config = dict(
    n_layer=13,
    d_model=256,
    n_experts=96,
    experts_per_token=4,
    d_expert=96,
    d_shared_expert=128,
    activation='swiglu',
    moe_layers=[1, 3, 5, 7, 9, 11],
    router_score='softmax',
    normalize_top_k=False,
    routed_scale=4.9,
    balance_loss=0.00137,
    balance_bias=True,
    router_logit_norm=2.0,
    init_std_router=0.0136,
    lr_router=0.000645,
    vocab_size=4798,
    norm='rmsnorm',
    norm_eps=1e-06,
    tie_embeddings=False,
    optimizer='muon_variant',
    lr=0.00953,
    beta1=0.95,
    grad_clip=2.0,
    batch_tokens=[65536, 131072],
    seq_len=256,
    train_tokens=334700000,
    steps=4610,
    dataset='wikipedia_en',
)
Below are experts of layer 3 (counted from 0) of a mixture-of-experts language model. Rows are named router (the router's row for the expert), gate (a neuron's input weights, with its number), up (a neuron's input weights, with its number), down (a neuron's output weights, with its number) and show model dimensions 64-127. Each number is 128 + 32 x the weight over its row's rms, rounded and kept within 0 to 255.
Before each expert's rows: a language model's description of what the expert responds to. This comes from a sample of Wikipedia text that the model never trained on.

# expert 41
Colons and other punctuation after infobox or list labels, such as B-side:, Binomial name:, Date of birth:, Leader:.
router [ 83 153 142  93 124 135 168 157 124 166 122 133 157  84  83 163  91 175 154 107 113 137 103 119 111 120  95  89 107  79 136 117  76 179 143  87  90  89 171 140  88 190 177  94 173 163 149 131  97 187 147 178 110 157 110 183  99  82  96 136 140 127 101  96]
gate0 [141 115 105 127  64 152 178 132 164 129 165 146 105 126  95 140 147 119 120 162 179 101 124 183 126 107 100 163 159 147 185 113 119  87 106 170 156 115 111 133 176 132  87 146 140 161 126 159  96 169  85 133  88 145 109  98 169  74 130 179 135 164  57 140]
up0 [156 115 132 133  66 143 115 138 149 134 188 172 151 114 143 145 134 110 139 205 129 146 116 167 130  91 145 100 132  97 122  98 127 107 118 120 133 111  93 111 100 170  71 123 138 163 176 169 100 135  50  73  89 116 158  91 128 151 164  99 128 128 131 131]
down0 [136  68 161  87 154 121  51 121 176 145 154 102 153 106 105 106 124 125  92 111  76 184 125 110 121  91 113  45 114  62 141 123  69  94  98 129  88 115 117 133 123 124 136 147 136 148 138 115 118 127 163  78 135 170 111 134 142  84 104 101 165 167 119 159]
gate1 [115 145 126 123 125 151  98  76 146  87 133 143 167 116 102 215  97 181 122 143 110 114 163  94 113 141 105 109 135  82 124 141 120 168 125 120 143 127 125 123 162 133 136 138  98 186 121 110  95 125 179  98 143 104 146 144 168 167  69 121 113  78 157 149]
up1 [150  59 158 155  68 138 151 176 150 181  97  97 136 153 144 166 147 110 138 212 132 127 128 146 169 158 121 104 125 125 140 128 148 187 105 110  98 128  94 112 136 143 142 132 138 110 118 138 177  84  98  96 171 159 155 152 140 161  41 148 136 189 144 113]
down1 [142 169 129 130 170 181 145 123 155 163 103 144  99 119 117 145 107 130 107 163 102 114 201 177  66 103 171 128 136 126 105 135 119 101 170 144 114 115 139 145 117 101 119  93 137 191 154 163  98  86 126 111 149 121 165 124 119 190 103  52 103 184 207 114]
gate2 [135 123 149 137  50 131 136  89 102 118 129  81 146  76 152 157  73 137 134 152  62  55 164 135 108 111 157 121 131 123 142 115 125 136 155 142 187 184  60 117 150  76 103 175 110  64  76 130  71 151 106 104  93  94 146 146 115 140 124  83  97 188 132  88]
up2 [152 130 102 159 131  85  65 166 127  87 109 115 124 167 138  79 178 188  87 149 102 180 128  92  90 118 181 110 194 112 131 125 128  94 165  99 138 101 149 125  51 157  88  95  92 185 170 124 206 112  59 149 112 157 129  73 118 124 189 171 102 129 134  99]
down2 [117  99 136 125 156 132 112 133 130  97 108 109 181 100 156  78 138 169 110 117  73 125  54 144 175 102 168 139 144 124  66  81 142 113 108 150 130  93  74 147 108 136 149  85 102 143 137 101 119 120 167 144 137  65 116 122  88 125  95 143  88 160 132  59]
gate3 [202 159 129 142 117 143 166 159 124 112 135 140  77 101 124 142 105 168 141  73 111 145 123 140 124 135 171 105 154 124 141 142 102 163 140 156 171 135 141 113 205 110  47 150 182  88  92 135 120 122 114 140  71 144 103  92 133 149 148 104  69 173 175  98]
up3 [ 66 110 128  77 130  79 139 164 171 121  71 181 154 134  39 102 106  55 153 104 120  94 146 155 155  98 142 118 100 124 143 163 131 152 126  88 124 156  87 155 110 125  92 175  94 147  76 131  81 104 202 130 133 112 128 168 159 167 160  64 175  88 142 123]
down3 [143 111 155  96 103 129 127 141 144 107 163 162 177 130 102 150 188 150 109  92 179 118 186 190  97  76 144 117 117 121 121 136 150 102 153  84 100 124  73 155 119 128 125 121 118 168 190 151 134 112 140 166 145 145  87 189 150 133 142  86  96 109  85 129]
gate4 [171 173 123 118 113 121  85 166 148 165 105  97 163  99 143 181 140 117 153 117  92  90 108 111 148 138 161 164 133 112 148  69 104  98 114  97 119  59  81  81 123 162 106 149 122 110  86  76  69 162 138 132  74 162  83  64 103 128 159 149 120 138 145 124]
up4 [169 155 139 107 113 118  54 142 140 157 181  97 108 148 169 170 155  99 170 134 105 186 109  91 165 135  77 106 153 120 155 130 187  53 127 111 103  69 185 116 110 136 109  91 125 166 116  93  96 128 124 136 137 110 129 132 153 111 137 179  96  98 117 118]
down4 [105 157  96 134 119 106 186 133 143  88 125 151 120 101 143 147 122  92 108 153  94  58  74 141 137 135 131 136 120 113 124 135 128 117 114 141  74 122 127 105 154 114 163 118 130 142 121 131 200 116  93 112 142  97 121 181 108 142  87 155 156 174 195 117]
gate5 [ 31 164 172 160 131 131 194  87  92  93 129  70  73 140 150  70 144  94 142  80 137 135 132 107 131 148  75 151 134 138 157 183 179 103 135 173 171 147  98 153 122 129 172  98 126 109 169  39 144 106 127 108  90 149 111  68 139  81 141 185  96 146  89 154]
up5 [ 89 137 129 134 117 128  62 147 122 115 204  89  78 119 156  88 102  91 106  94 127 144 136  88 124 128 107 171  72  47 144 152 122  89  84 145 117 155 164 104  53 156 115  75 113 164 142 129 171 144 130 107 156 171 145 107 105  81 147 146 119 123 131  93]
down5 [137 105 110 114 194 134 125 103 123 123 139 138  86 169 125 158 127 100  69 198 128 125 114 151 123 175 126 187  79  88 208 130 121 113 124 137 175 101 143  80 139 123 132  84 152 177 183 171  68  89 119  65 162  53 165 106 143 127  73  89 176 152 155  92]
gate6 [142  89 156 110  97 176 143  79 131 109 118  90 129  85  86 103  62 146 162 155  68  95 149 134  93 115  95 143 156 120 109 133  68 170  81 173  95 158 133 103 128 121 120 143 109 139 149 164 181 211 163 116 174  84 135 169 167 189 114 143 145  82 128 126]
up6 [116  88 164 112  68 124 145 104 128 120 124 105 151 123  88  98  98 155 131 128  90 129 147 100  85 131  71  85 147  95 109 154 121 146 131 120  69 107 144 141 167 117 116 122  74 126  98 179 124 164 146  86 166  90 151 170 178 185 122 148 126  81  74 145]
down6 [ 93 104  56 130 150 155 142 117 159 119  88 101  21 124 117 129  64 110 156 109 144 163  85 117 149 112  81  73 144 112 142  88  84 185 160 172 108 165 159 155 120 142 163 132 147 164 176  83 135  92 140  94 164  62 124 197 129 122 110  96  81 119 125  93]
gate7 [166 106 140 146 150 120  94 156 148 102 113 191 106 155 108  93 142  60  66 159 114 117 167 155 124 171 142 118 140 120  87 164 135 128 118 157 141  68 142 150 157 158 151 146  68 118 155 156 170  74  70 133 138 161 108 142 190 106 172 139 107  99 122 147]
up7 [117 132 136 112 134  75 129 140 130  90 126 203  86 142 115 128 146 115 161 165 144  90 133 160  79 138 137  74 162 124 136  81 190 107  96 117  87 111 154 174 116 138 114 103 143 103 168 143 156 119 126 147 132 154 107  91 113 151 151 136 178  80 132 144]
down7 [136 122 112 131 129 142 152 130 180 156 147 137 108 134 171 158 111 152 203 135 102  57 132 148 136 125 155 145  89 170  92 152 173 147 102 158 127  69 153 119 135  84  94  93 154 185  99 119 111 148 129 137 118 105 120 122  60  78 125  95 152 120 134 164]
gate8 [ 58 140 109 118 119 171 114  96 196  59 115 111 136 138 125 100 130 127 149 163  81  84 174 115 168 154 183 104 124 134 199 178 129  88 148 161 122 127 171 108  82 153 105 189 133 154 141 142 128 158 144 117 125 158 135 137 159 155 164 148 143  64 105  93]
up8 [111 136 113 120  55 112 163 137 156  90 144 146 133 148 140 139  89 101 126  77 175  69 128  78 118 206 155 120 119 101 127 167 107 158 133 214  78 156 107 108 114 166 139  95 102 183 129  93 150 136 140 100 115 133 125 179 108 130 146 135 137 135  88  84]
down8 [102  84 149 186 128 104 157 208 146 168 132 153 133 113 151 101 138 129 163 119 113 148  50 129 128  71  73 120  98  79 100 165 136 163 150 110  66 153  70  98 191 122 174 124 164 146  87  94 200 129 132 168 140 154 127 147 177 168 160 111 113 143 120 149]
gate9 [ 75 175 132 143 107 144  98 111  69 162 168 124 142 181 140 122 158 162  99 135 139 112 116 104 161 139 103 122 130 175 143 104 109 158 133  82 151 111 166 129  38 104 139  59  90 138 172 111 167 172 151  82 146 157  95 137 113  90 192 155 125 145 160 106]
up9 [ 79 120 106 129 130 136 102 120  69 167 152 113 144 151  99 102 136 177 136 140 175 153 106  82 162 115  97 118 162 180 153  84  93 167 155  97 138 118 177 148  72 124 128  57  71 123 143 137 175 156  95 107 172 130  91 193 117 103 219 163 107 134 127 100]
down9 [ 74 115 147 130 100  88 135 136 136 168 135 124  99 141  61 146 211 158  60 151 130 157  64 109 132 121 139  34 114 142 159 122 108 170 121  95 151 125 110  90 126  71 164 127 126 223 157 139 137 125 157 126 147 181 134 130 131 148 125 125 153 132 123  97]
gate10 [136  34 149 124 117 144 123 133  84 141 102 109 137 152 135 163 179 149 170 178 151 190  92 134 122  96 107 160 112 130 132 134 101  70 145 175 130  74 130 113 113 124  84 145 163 149 195 161 112 129  76  96 106 120 142  27 152 157 170 173 136 138 154 137]
up10 [ 41 107 116 157 118 109 136 149 111  62 201 157 110 160 115 111 163  57 157 113 107 190 140 118 115 169 105 113 160 182 106 108  95  81 147 123 138 125 124 134 109 132 130 130 144 117  97 118  70 112 127 125 129  99 168  39 142 135 162 134 146 179 174 115]
down10 [111 165 129 128 134 153 105 187  98  99 170 157  93 127 148  77 110 136 125  92  92 121 101 151  87  95 126  87 154 106 142 162 148 120 156 141 133 109  85 122  93 114 142  95 173 162 185 148 120 131 105 160  63 139 133 109 134 162 142 140 120 167 124 133]
gate11 [164 136 156 119 115 144 100 100 141  97 123 159  65 135 115 176 121 112 170 112 120 140 137 120 101 146 134 121 112 109 140 109 192 166 108 153 147 117 145 100 184  96 102 140 103 106  85 122 134 113 123 132 113 122 146  97 135 139 149 137 102 185 148 108]
up11 [176 164 120 123 146 140 137 133 131 122 110 131 151  90 101 132 102 164 105 113 153 112 108 154 135  75 165 232 110 119  80 141 156 143  96  90 118 143 185  71 145 154 148  86 160 152 120 107 142  81 144  88 112 106  92  81  70 142  91  94 184 134 134 147]
down11 [155  98 175 174 134 138 149 192 133 162 157 128 137  89 117 166 176 149 135 159  99 199 119  99 140  85 134 134 196 135 175 176 116 133 121 103 165  74 234 140 202 164 144 101 137 133 198 155 140 157 155 117 141  86 115 100  69 120  84 136 135 133  72 163]
gate12 [190 124 141 156 106 121 151 106  69 189 130 172 195 101 160  76  96 128  92  86 140 157 138 171 139 142  81 110 129  96 128 191 166 152 131  68 164 132 129 145 174 105 167 163 192 115  92 152 117  95 136 146 123 145 136 126  81 186 150 210 130 147  63 137]
up12 [170 153 109  84 122 106 185  86 120  99 138 112 131 140 159 159 100 167  46 145 144  74 103 137 190 101 121 109 163 142  79 190 162  92 134 150 172 135 147 121 114 161  98 158 118 162 168 107 146 146 172 186 172 151 202 126  81  91  98  69 155 147  82 113]
down12 [135  84  67 134 130 116  75 124 127 104 116 140 129 164 125 132  81 111 169 101 151 161 133 115 104 154  77  93  89  80  80  63 125 115 106 140 125 127 123  68  87 131 128 127 143 225 182 157 105 157 158 131 159 149 103 109  90 117  85  81  68  64 214 133]
gate13 [138  95 173 122 165  87  66 115 112  97 127 124 156 124 145 139 151  89 132 168  98  95 108 129  98  84 150 131 140 128 187  93 174  96 142 120  66 138 127 178 171 112 163  59 150  49  58  95  84  79  86 190 168 154 112 164 156 137  75 117 142 161 190 155]
up13 [152 118 115 129 126 192 135 146 116 164 122 142 105  89 129 104 107 153 110 142  95 176 141  97 159 159 137 105 130 126 117 180 155 153  91  94 106 111 138  68 101 145 131 128  78 194 147 179 145 138 139 117  60 103 106 141 163 186 158 107 109 170 128 159]
down13 [124  99 162  96  99 175 134 120 169  84 140 158 105 167 154 113 111 113 141 161 126 109 115  94 159 146 134 121 151 105 152 115 112 134 189 158 115 170  90 200 186 153  84 145 139 140 110 153 152 102 125 195 150 102 135 194 162 104 134  99 118 157 131 141]
gate14 [128  71 188 131  88 148 133 158 123 166 160  92 174 166 129 131 156 111 166 163 106  79 116 135  99 122 155 152 146 106  87 149 116  70 103 151 128 123 114 144 106 150  98 110 144 158 165 140 106 188  85 118  88 124 128 143 168 161 141 104 153 130  99 189]
up14 [ 77 162 127 159 123 166 123  97 154 145 142 106 140 140 121 100 125 148  46 121 114 119 148 155 170  81 128 130 116 128 132 116 158 155 111 132 129 128 145 138 118 131  84  96 125 176  80  83 171 168  93 112 133 186 130 129 137  86  88  76  75 176 158 101]
down14 [175 141  40 156 113  74 146 137 104 161 102 142 141 173 133 135 127 119  91  98 161 127  86 113 143 173 195 121 135 104 160  79 127 104 127  89 189  86 126 152 107 150 170 139 152 236 122 159  19  99  95  98 146 189 135 170  99 120 152 114  75  97 188 183]
gate15 [157 136 124 171  89 107 136 192 107 142 114 124 129  97 131 132  89 138  89 203 126 143  95 111 150 123 112 169 120 179 149  41 124 113 155  97 145 146 166 112 128 128 128 165 107 116 103  93 130 123 114 167 143 108 107 149  89 122 130 127 110 135 160  80]
up15 [105 151 129  74 133  91 108 140 132 100  68 100 154 147 156  99 151  90 187 145 182 102 131 204 113  74 121 122  92 190  74 201 156  85  86 138  75 144 145  69 143 155 134 121 163 150 131 171 141 118 188  92 218  89 146 120 102 162 143  70 141 140 136 134]
down15 [106  41  86 120 108 131 117 156  98 150 156 140 128  99 133 163 149 181  93 135 172 145 163 154 123 144 104  93 121 117 124 154  99 128 166 173  96 174 144 129 174  97 168  69 131  70  96 106  96 117 187 139 143  77 158 111 130 153 122 136 123 136 132 141]
gate16 [103 133 108  97 119 175  92 113 128 111 153 150 120  96 129 125 121  91 108 119 127 146  98 155 136  99  81 149 149 137 121 160 161 127 140 106 121 150 102 106 142 178  90 142  96 107  89 162 153 188  36 138  93 121  92 115  93 124 182 146  93 122 165 112]
up16 [ 97 133 122  93 150 147  90 147 111 171 123 145 173 108 135 124  77 138  84 103  96 146 115 118 155 113 114 154 111 129 122 122 166 163 152  90 103 152 153  86 134 181 122  93 153 152  70 144 169 200  60 118 110 144  68 142 150 139 130 138 117 119 137 134]
down16 [201 121 126 108  91 156 145 138 123 189 205  91 133 142 160 160 102 139 142  97 129 117 145 125 157 132 122 162 111 120 120 127 118 186 149 136  50 112 147 136 108  60  90 143 106 146 188  95 148 108 165 123 106 160 138 123 201 104 127 150 135 118  71 111]
gate17 [145 153 105 127 146  82 197  67 139 189 128 130 115  96 100 143 138 109  64 110 139 127  85  98 117 168 108 127 117 134 126 157 129  78 125 141 171 153 131 149 113 169  89 119 138 118  90 105 126 169 134 126 184  95 129 125 172 156 103 158 146  90 120  67]
up17 [ 36  96 122 133  65 134 121 133 219 124 114 161 114 134 148 116 137 135 181  55 175 125 153 166 125 112 105 101 128 132 129 109 163 129 142 149 158 107 142 143 135  39 119  47  74 102 115 131 139 127 142 117  92 159 169 109 115 145 103  78 113 138 103 185]
down17 [129 102  62 107 169 164  90 162 116 108 110 166 108 131 110 123  25 120 136 184 109 184 135 183 149 135 147 109 137 131 187 173  99 109 142 151 106 163 124 153 156 103 131 144 150 165 132  85 104 127 121  98 143 121  45 205  91 134 109 120 156  98 194  92]
gate18 [129 147  69 132 118 141 162 100  69  84 140 127 147 147 142 142 125  95  66 110 123  87 176  91 145 112 101  91 138 112 181 109  68 107 119 135 173 144  90  74 137 150 143 122 161 146 120 100 100 110 102 119 150  66 117 127 132 158 142 103  77 102 100 153]
up18 [155 174 103 136 120 107 148 137  97 109 118 164 139 126 121 158 124 152 109 108 155  94 153  97 180  78  94 156 168 113 164 123 114 122  48 128 142 165  91 127 109 125 120 139 157 123 144 126 134 144 124 149 140 103  73 169  91 117  87 156  76 126  95 144]
down18 [136 114 151 124 120 119 144  95  50 156 124  71 106 116  82 139 100 135 152 152 157 174  87 173  79 115  95 128 159 114 167 171 150 131 140 160  19 136 162 157 103 114 118 124 103 147  98 121  91 142  74 172 107 141 161 138  94  85 139 105 127  88 136 127]
gate19 [160 129  75 182 140 167 125 110 146 162  95 124 156 153 138 174 127 147  71  97 141 134 139  69  97 114 178 129 121 105  74 149 112  69 149 141 167 181 149 113 131 146 134  61 113 176 130  85 113 123 175 149 114 109 202 139 124 138 139  38 169  92  96 162]
up19 [164 123 131 250 119 179 196 153 182 115 150 107 120 156  76 108  81 138  93 102 169 157 126 169 120 137 158 126 170 148 110 109 151 143 162 114  98 106 179  72 147 142  70 227  68  79  86 156  92 172 133 123 123 108 157  92 117 101 154 150 118 136  89 105]
down19 [113  86 138 222 131 129 139 142 100 103 111 139 152 117 158 156 129 123 125 100 131 112 111 123 142 104 139 138 105 140 171  59 145 117  90  55 111 140 130  49 129 169 120  91 171  63 121  91 144 149 108 135 152  71 164 126 127 141 162 132 184 146 119 156]
gate20 [101 109 152 141 128 100 115  96 177 131 117 160 118 146  86 145  98 142 152 174  96 110  70 121 152 108 103 137 132 174 160  94 185 121 104 136 101 144 128 146 139  83 150 105 102 102  76 103 181 122 174 150 171 136 107 147 112 160 103 188 149 173 136  35]
up20 [ 85 156 137 134 147 138 111 127  77 129 120 153 172 169  64 143  87  88 108 100 127 167 131 105 118 199 105 121 144 162  99 156 121  94  90 167 110 107 105  79 100 143 182  47  57 139 110 133  91 140 113 161 159 118 133 125 109  98 136  89 110 130 122 134]
down20 [103 122  84  98 127 121 161  89 113  70  90 163 175 153 118 113 164 135 161 131 198 179 117  94  84 106 104 188 138 112 110 157 144 100 170 107 161 144 182 104 174 108 141 151 190 149 149 155  24  94 129 128  99  91 122 158  70 143 123 134 102 108 172 102]
gate21 [113 142 158 166 182 111 135  83 133  64 134  70  82 126  94 121 110 178 102 145  94 137 107 166 123  70 105 190 110 115 159 120 126 179 109 110 131 134 114  65 122 163 116 143 148 122 171 170  79 161 123 140 172 111  75 101 106  93 118 119 127  16 116 121]
up21 [116 134 134 128 141 124 119 155  86 124 156 144 131 129 163 185 126  96 130  98 134 116 152 116 135  87 191 125 108  44 199 164  71 153  49 152  88 124 137 173 119 130 145 131 171 170 155 129 198 155  93 126 159  99 159 161 126 113 109 145  95 125 114  93]
down21 [164  89 120 111 170 163 120 120 120 149 112 126 136  85 117 145 154 176 109  95 106 130 136  88 116 162 178 158 126 158  96 150 162  97 198 126 101 135 157 135  92 121 119  95 150 146 168 151 118  86 171 145  99 106 115  83 147 179  94  98 109 112 155 132]
gate22 [138 135  64 124  98 107 115 175 150 131 127 103  54 130  95 107 179 126 147 132 145 113 122 162 156  83 184 118  93 143 170 168 141 102 147  91 114  90 123 106 150 166  57 143  79 160 105 144 130 116 127  93 137 105 130 107 115 113 154  98 115 146 102 138]
up22 [146 109 161  96 131 173 146 119 110 174 116 140 135 117 108 144 141 120  97 126 108  91 123  98  79 111  73 114 154 164 104 131 155 242 121 156 144 172 135 143 182 131 180  99 161 165  94 135  84 114 165 171 128 139 102 153 106 106 119 123 127 173 160 127]
down22 [138 120 116 135 132 127 139  74 149  80 147  77 117 134 113  67  73  83 111 138 141 107 213 132  88 144  91 177 135  88 115 129 136 164 131 167 146 130 132 151  76 113 116 167 105 135 145 123 132 154 129 116 107  97 118  96 147 147 205 171 144 115 152 125]
gate23 [142 142 135 147  57 123 150 106 149 151 119 134 139 139 102 146 170 197 177 102  56 141 158 168 147 149 107  53 164 169 168 115 173 144 116  99 173 177 127 131 166  94 150 136 178 109  77 183 199  88 107 101 132 133 119 179 143 162  97 117 158 159 119  87]
up23 [109 120 137 139 160 108 101  96 123 121 141  95 111 143 124 142 138  96 156 106 109 167 109 168 139 141  88 130 152  99 131  95 119 163 124 124  75 139  87 170  73 142 195 117  79 104 116 149 118 133 112 169 143 154 106 104 114 128 104 138 114 132 150 199]
down23 [157 117  97 110 140 165 146 135 122 161 121  84 105 113 139 127 158 150 172  77  98 141 168  99  84 113 159 129 134 128 125  94 113 163  94 105  87 170  65 168 111 102  66 134 137 147 120  86 146  92 115 128 173 110 127 124 118 165 123 134 129  95 140 145]
gate24 [162 149 122 147  74 137 159  98 179 144 114 124 129 136 150 138 139 163 117 153  95  69 107 166  71 101 187 175 105 135 107 158 143 140 171 122 201 116  82 133 167 143 133 127 160 157 110  84 100 159 136 160 126 162 105  90 125 144 153 178 102  91  97 111]
up24 [ 99 107  88 112 106  74 109 170  71 100 162 112 126 135 101 119 138  77 136 146 105 158 176 145 193 172 123 115 111 126 127 129 153 113  85 145  82 101 166 116  51 115  98 104 132 123 130 169 151  93  83  80  93  83 148 159 172 100 119 105 158 159 173 144]
down24 [140 110  94  70 100 117 128  84 194  81  90 119 166 115 130  89 127 118  82 140 100 173 112 167 111 145 161 132 181 153 108 116 139 108 107  43 148 195  98 146 144  71 103 139  77 143 131  94 113 128 129 127 130 181 160  96 155 185 111 121 127  77 123  87]
gate25 [148 124  90  86 183 162  96 117  96 112  86 123 135  60  75 132  98 144 159 110 177 160 114 139 156 102 213 123 116 123 158 163 128 185 139 180  91 122 103 126 106 131 104 148 109 160 135 149 160 104  86 193  75  99 141 175 147 105  95 175 126 114 150 137]
up25 [139  89 144 137 125 108 135 112 121 133  95 112 173 118  73  70  62 188 141 163 120 106 170 106 182 113 106 152 113  96 120 176  92 117 166 118  66 137 131 102  97  71 174 127 120 162 126 131 136  97  93   0 126 121 152 192 165  46 135 136 172 153 134 127]
down25 [130 138 161 112 137 159 149 139 125 147 166 137  58 127 105 152 141 122 110  86 146  60 106 131  99  94 174 182 130 115 122 116  54 134  95 165 114 151 146 101  88 140 112 117 137 118  77 126 110 203 160 106 114 154  87 131 182 128 161 131 126 124 111 192]
gate26 [113 138 149 149  91 100  96 100  37 128 199 157  75 142 114 115 191 115 127 154 114 101 139 118 141 120 105  61 186  83 103 125 183  89  77 109 169 111  78 103 169  86  61 155 116 128 138 130 110  79 112  82 148  81 163  81 111  73 164  81 138  99 119 120]
up26 [127 158  93 153  70 153 100  76  80 124 181 148  55 189 117  81 200 108 127 153 103 143 165 133  99 130  70  83 123 126 110 190 167 139 132 123 155  85  93 103 167  78  96 131 112 121  84 114 101 135  87 105 150 132 193  69  90  87 202 131 112 123 100  85]
down26 [ 98 127  73 187 112 173 156  64 108 144  78 115 115 167 112 107 112 155 102 128 121 134 136 117 128 103  71 156 125 135 215 166 136 160 163  85 112 105 134 181 137  95 110 117 133 127 149 154 120 121 105 102 126 175 144 142  91 148 114 129  81  92 166 125]
gate27 [144 167  92  98 195 123 122  86 133 101 114 149 149 109  74 149  84 135 102 151  82 142 135 127 200 127 164 197  90  75 128  86 119 172 134 121 172 158 138 106 132 159  92 120 102 203  87 174 150 104 148 132 116 105 115 189 128 109 132 106 190  40 106 104]
up27 [117 145 112 167 116 144  79 159  98  93 175 185 104 121  85 156 160 108  91 155  93 117 133 127 196 135 158 173  94  70  72  97 155 150 126 115 127 124 157 136  94 186 151  93  95 159  92 189 124  66  87 114  43 109 115 108  78  23 125 188 151 109 144 135]
down27 [101 142 143 118 156 116 147 157 174 110 137 150  89 131 124 147 122  95 148  93 124 143 146 149 155 164 128 116  72 115 132  96  91  39  81 113 127 157 121  93 127 164 125  88  98  63 114 166  81 120 170 118 112 102  62  99  92 153  89 155 105 103 106 155]
gate28 [148  66 136 145  73 147 118 154 147 168  91  93  93  82 173 133 112 112 139 142 114 163 143 144  92 150  57 136 167 123 181 116 135 113 160 123 140 154 148 218 160 196 143 131  96 102 132 148 178 147 160 118 109 173 212 127 150 126 131 178 103 143 148 109]
up28 [119 123 130 129  31 168 120 134 126 170 104  87 171 124 147 128 152 121 141 127 114 128 171 186 111 130  88 103 109  89 159 119 137 110 136 128 142 182 160 255 138 182 170 156 117 109 121 115 119 115 161 160 106 164 205 125 160 145 158 184 127 113 144  92]
down28 [139 117  73  94 158 133 103 139 138 143 129  72 155 107 145  93 101 153 106  49 156 154 146 121 136 101 102 113 153 129 159 100 182 104 136 123  80  52 112 177  97 166 112 134 152 191 133 119 111  94 183 161 127 197 149  94 125 104 128 149  81  62  83 120]
gate29 [121 128 188 145 163 103  96 110 119  83 137  54 182  67 176 136 165 102 100  78 147 134 196  98 164 102 149 154 154  83 178 164 125 120 161  67 138 133  76 139 127 152 119 177 131 104 173 111 107 173 157  98 151 110 129 131 115  86 132  96 119 105 165 105]
up29 [168 119  81 172 129 114 148  73 114 104 147 138  83 109 219 126 110 126 129 140  90 124  81 154 100 125  70  83 118 118 138 101  72  58  67 151  91 113 127  79 178  74 124 137 186 158 168 147 150 179 140 154 117 128 138 157 191 145 111 106 116 172 135 130]
down29 [189 116  78 134 145 155 112 124 125  99 132 152 156 106 178 151 127  82  70 154 142 129 149 100 114 201 136 113  57 209 126 105 110 121 102 167 105 119  98  87 111  92 118 141 123  91  93 118 121 112 149  95 135  92 110 137 177 101 156  84 107 153  69  75]
gate30 [155 133  78 170  35 131 125 142 140  83 176 118 128  72 119 150 176 154 230 165 135 105 142 117 120  70 156 150 139 142  98 131 170 158  71  58 113 157  76 122 135  97 116 122 123 155 155 102 118  90 155 121 113 144 125 137 110 146  93 109 121 122 162 143]
up30 [168 136 110 102 122 134  79 122 124 115 178  92  88 120 151 174 143 189 167 128 145 158 195 111 138  98 153 138 119 135 105  85 184 111 114 171 147 198  68 110 130 119 131 139  97 127  72 184 147 112 164 131  90 198 170 104  92  90  79  82 159 101 120 108]
down30 [157 101  94 109 141 174 109  99 131 160 188 146 168  67 134 143  99 142 127 157 108 136 128  82 181 172  98  97 128  91 140 138 144  62 162 195 122 166 135 169 137 172 153 159 115  98 116  85 234 158  76 161  79 100 163  90  95 117  91 146  90  93  94  98]
gate31 [ 90 114  91 113 167 115 173 141 123 138  62  85 162 145  83 110 152  91 127  95 110  76 133 117 169 152 134  80 215 148 151  99 115 163 168 175 153 123 116 203 129 177 162 111 160 142 217 138 177 112 148 153 134 133 139  56 120 103  94  79 123 123 168 121]
up31 [152 165  80 156 169  72 134 107 135 143 174 153 111  35 171 123  75 143 126 128 126 174 133 143 132 131 107 145 104 120 128 160 180 110  97 104 144 103 123 111 129 108 120 158 106 128  64 123 121 198 167 149 158 122 138 172 169 137 134 141 122 158 109 129]
down31 [125  66 151 108 118 115  96 125 148 130 136 139 105 116  87 158 107 151 153 137 112  94 148 192 109  93 161 167 158 167 125 104 109  93 129 178 118 173 124 108 165 117  55 189  92 134 126 146  84 148 158 181  81  84  99 114 142  85  87  86  89 147  56 123]
gate32 [147 111 148 167 197 115 100 235 119 112 135  99 181 138 136 154  97  90 154 142  89  65 145  95 188 128 131  53 161 122 151 145 114 110 100 108 153  97 115  44  90 173 103 139  81 111 157 171 158  89 130  89  89 127 103 137  96 139 132  73 168  91 177 121]
up32 [104 125  73 141 104 120 168 105 120 164 124 131 108 115 140 113 144 168 100 142 155 180 133 159 160 118  85 138  96 157 146 157 115 125 136 114 100 173 168 124 158  93 160 141 108 162 132  85 108 162 131 128 160 105 159 126 140 132 110 124 114 198 104 172]
down32 [102 148 118 111 136 106 112 137  54  58  81 112 131 119  65 197 118  98  92 155 170 112 100 120  81 139 138 124 103 126 128  56 133 139  76 145  83 169  59 104 136 126  94 139 117 109 113 116 137 177 131 118 112 119 150 148 161  55 125 104 150 143 151 157]
gate33 [124 124 111 103 166 131  89 191 144  94  78  91 173 136 165 152 167 159 118 120 102 189 189 152  81  51 112  83  94  68 119 130 152 124 167 125 116 135 137 107 137 131  70 175 110 120 151 177 127 114 104 104 159 131 170  86 142 114 177 101 141 103 166 149]
up33 [135 130  60 125 119 134  98 152 110 108 110 153  84 127 132 129 127 161 144 181 125 136 108 122  41 117 110 150 157 111 180  79 130 173 140  90 107 193 141 135  88 124 117 126 124 102 185  69 158 115 131 148  99 108 117 112 105 159 129 162 134 155 126 197]
down33 [157  93  96 110  69 168  93 170 162 138 180  77 165  97 119 142 133 158 151 160  85 146 161  73 110 148 109  84 121 131  50  94 103 183 106 108 133 134 163 103 194 155 134  73 181 192 185 140 146 189  97 122  54  95 153 159  93  71 141 106  95 113 145 156]
gate34 [151 190 133 163 157 113 115  64 155 173 131 159 126  93 104 122 110 164 114 158 161  58  64  84 145 134  86 148 166 169 182 102 115 193 130 137 202 117 124 153  52 150  91 143 145 157  89  87 141 142 129 124 167 147  69  82 130 124  91 158  85 142 155  92]
up34 [104 112 132 110  70 101 157 182 109  79  91 153 135 190 155 154 102 146 121 105 123 192  99 124 120 147 109 130  80 116 134 153 115 125 125 112  98 120 181  91 190 124 176 129 123 116 146 148  87 144 105 149 115 107 119 125 122 194 168 101 107 164 125  97]
down34 [121 112 174  96 132 133 106  74 118 137 160  94  82  94 115  77 111 130 153 123 167 140 130 118 116 164 150 127 158 110 125 120 122 126 124 193 150  93  92 171 110 172 120 110  85 100 139  54 130 132 174  96 163 160  51 141 132 107 169 150  55 111 137 126]